{
  "d_shared_expert": 0,
  "normalize_top_k": false,
  "routed_scale": 2.0,
  "router_noise": 0.1
}
Below are experts of layer 3 (counted from 0) of a mixture-of-experts language model. Rows are named down (a neuron's output weights, with its number) and show model dimensions 336-383. Each number is 128 + 32 x the weight over its row's rms, rounded and kept within 0 to 255. Numbers have three digits each.
Before each expert's rows: a language model's description of what the expert responds to; "raises" lists some tokens whose logits its average output raises strongly, later layers aside. This comes from a sample of Wikipedia text that the model never trained on.

# expert 16
What it handles: Digits in years and counts, sentence-starting This/They, and colons or dashes opening taxonomy lists, e.g. "E|er|ste", "Synonyms:", "Infra|order".
raises: ", ", ". ", "an ", "-", "on ", "and "
down0:112190104144111093095146133098145137169115148150077083159139076138140142133104103165103162114077142113095071116175125133139136190142068167111140
down1:148117132156135119241153121151122119111112108129188118139131095143157160119095110165189046156111147095165156064103139130186104137117179108142192
down2:151149110107112211134173153127124063150140113129138152117116149118116141109138039168116089086093119153077135118168101078124099110110134148142124
down3:124151118109129109128164129160131160129152131187094188107110105084110133131163121140153104113106090081103129060108195170144156160113141123130158
down4:081150109169142155120154156136133086147193121122134169079091138111141011144105151088176129124101132121145103117078175045068154180152137125160077
down5:131132128112137109068088110142176148131171106105097136148111179136154073152110122126143177129149119105139080074151132102128142134149147128116141
down6:157211096124082104148068139110185125158106199062109106114115120101117089122185158122141108143082113105113103090167178110127186103151110124157144
down7:160142084104180135157080179119167144148077132118150067159092168155133020133114047119127157109144094091157137105130087133165117158079094102116087
down8:135141120081104122143105082094096203173109148159071129134136171140143104047168156192154087172140139143093151124149121130109132133069073118101152
down9:105130136151162167165131085126162137147131134186100147092198102101061157137105166112106139100125145203106110137155112113149177166134170168130104
down10:131165160103135111133150143135123117102075066102120193097164145173187161155101090068151123169169109149077116136151140129134101086146129123104137
down11:093148158145071066149153142113106120140167074155172102083136149127069046132127120099145128111184139085133168158120161093145082171119154141145175
down12:127138174147124096073133120122110121141093132120175146087147149165137119170126169131138148119127145081157139129156099125117119170167116086138126
down13:072079059145119138145091123140152097140061118162092143182156154119120172143101154131141078126085140148155125116120157124092104147125074057152174
down14:160170124116099091081131101144102194179076171133139138142125118127197124112144131071143150129122124139114106124130111093054136073092131103170179
down15:137126146189133110112123137142138163115112115164113077137100145166115200104136128126142134159141124114158125171079116132082107175107143151061055
down16:187156088154154141098131180128115110080088155100192145131134129194165152126121160063131127143120182087128139114078124128158204143098060150121144
down17:136147109093083157140121063189075107087108145144098135149166151156120093150102123072102134178169159130130169140185087127125199081179114136115092
down18:140119077166141164133106088178111140145140191142130120133113131185111134106116112113116149114153167141130128109123167155065159144147171126129198
down19:165130053140145183118120102109143067142168119142109165133199154134120135131109087113134113069151159077139142117110062194114115124137139114099128
down20:158129090157151180143135145181123100071161152186177099073124112077099143146103130135175116162112136142132110107122103129157127190173153161064109
down21:118160127130120115090214148128133141129128088127115102137131072096118148174079113128137091156121134166165139155131079106130125134175124163107067
down22:114143099165169090109096175131101157125145126125135141178104116140111052135140163120105132078112129083091149116160120173148138169150194052094070
down23:091159079135117111096104125129056129126094129124089098126143090155087094105152133108064050165123203160120108056094137141096139131111164113118126
down24:105126088095140118087132090122133126164117145128110089100136135093148139174120141169168176108141157101140121108226129141115157094128085160182168
down25:101113116110161111095130153198093141151105146141113102105114080131140078157085137142132100121102116116136090140172094134105097120141147132155114
down26:132109048114115156137130162096127112130107110120172114142159166183090124110154176146099128145126111136124125126142148119187141119138184147140127
down27:115097133165116169113133176175082130178175125091108111096114176154115167091077185082175170137174120179141164122163123130182111120108127162115127
down28:137126054172059104168137087124193136149188140145114196134143179117114184169125164105088072112166078112159104148121126173123153176107128124162084
down29:050112140147109123106131114090126160210087140117176073112112130169124065118127081130117060118081166096122099121114131169154167115120133177055201
down30:137147043142124100075187106143162134085102108062135096168138202144138125080099149145100162119148176095096142136124072125166145095096134139138113
down31:169080141079116148100177131087056145164118119110082112159097187098085074113121110157171127173128096090104095115139095132125140087119103064098095
down32:126120181106131119132128103111145181146174145114159126126177124105124149198194174106163140092142122152081130098139129106126171120181138131088131
down33:169084126089108134155135157153095116162099173126149155088121092078150153087075168108130167108168211108188141129100190120097129073139135141074109
down34:178152125101116109129170098113111124111111105078140132153124059148137132069103141167086125121129105175148097114152170078180156158121114132149108
down35:032199136117106136149213150130132110144127139108135125161159164120115089144110121101092233181180157126143181098153102131139100108158107078160161
down36:144097166074183151166145126070110144132164142108164196152177127123152046147099121126127079135148138061130084119105100152144101104117174182064075
down37:099103146133144152143122182204170087100061148115198130102164154144084116181182137102133086090091116097166180169148170150120203094094129167152110
down38:150109162109164102125129103105118149157107146064146175159197134171111152132119097125128143129104227138126101121121178210156125182131091182138128
down39:119192155120122125156138132076134140091203137128123123126137126077129138178076139097162140108104132132105081140117120149176161087128106059128163
down40:116185133179161127140129130101094137084075148132123100092098132120139151171144143146093127148126164140108153194123143164084075084201140176131076
down41:105096136075153089108195153104151120131123138147139091109150169216146071172118126139184120132129117123159107162070117153167194161169111103129132
down42:163120150112137130139091156066127115152140092146125083145133132134121026128133069160109161203102106176134124144172125117091130170158135101145131
down43:138134136104144115125118117136118127157133112116120109152175133114159143152100150066132150097150066163142143166090144136162136124123152101105122
down44:096114141140088125168109088106110064140082164101062174139122087188129107101179145100171132163180092120094055128147148157111138100139070123117091
down45:136104113155172187144126100105116093132087116106112128071128128081184117136121146078116082114130116082096216144129075104167097155145189036095084
down46:133082121104124118163101099087132128098091146121111211183161101080064033188075124110089143130087161131131185106141104084128091112161123146126108
down47:094168178149150089123101125091109054096077137106073151172177123122125122113100138134110161133134126147128123117126120203150120125082104135124133
down48:136107138161043099113134194089137108150138126149137110188127097165145178125071107131117117148165110104147121116139128234089154136114170148127096
down49:126122124168124141159192130119070138190156154106144144172055219136094090173140185114103089092161118102128105071150115130148132118097163131147129
down50:134148152121070132103196095123135098185116049097105124071121058116169149114178137142046112120106133139167146160232101105142143145079105118104166
down51:121170111129074151140116194113080148099104163148157132135193077132124093124106107115094153136128120139104085210123162100143215140079155125120127
down52:101128157083185116173088150140153116137082152096093132137155102155161199119157061122141127132208179163098149106150112148143107154163150122134100
down53:146070112043103068134083130134150075068147148107080129181108142187083090100097145110178137079121168113126145184148152132127135104143138141153138
down54:153142125124102101135119162101148127168096135097099149184149121128145152076188121136137175124139142093165118151096105068135100116175118127116151
down55:137127110107125151099197119181138181156102092108165087138139134160157156159122136015151086081055092164111074088131134156134011109098106110182075
down56:173113158188148077186156114121062129129149096111068113163125116109153188151147134177103151120142125102096169160115127109158162110144154133132180
down57:125135114126095169135162075173124152100181140080120059158112085116126137130084179135096176080133130103149105148128151093151083063136139104130120
down58:180144150082093084092103144151147116166145153143190144130099179115143060119130130125070133092055125162159105074136121092081058118140102111126100
down59:094111113148155128115142129145160102127180140015182121151135144109136206130189139139144092180152155209131125113072066068146118165186144125169162
down60:094143127148158143140124093152089129125171147155129144106062089161156116112111119118147118129082185169082184132121122138123124173077077151136087
down61:133094126163131158125141120105131119082158186077175135099142184142164096182097100123173144131178117158134141126136182119138086059147169129164121
down62:117134138133071172219144089144152136089053096123136183103107103101086188159123153213130120095134147087094114149075085123109132133077154153101171
down63:132130106114114110180174045138079137098066177162139079180163046099129112135146122126107162086165111092147208137172171096101127097106127133105128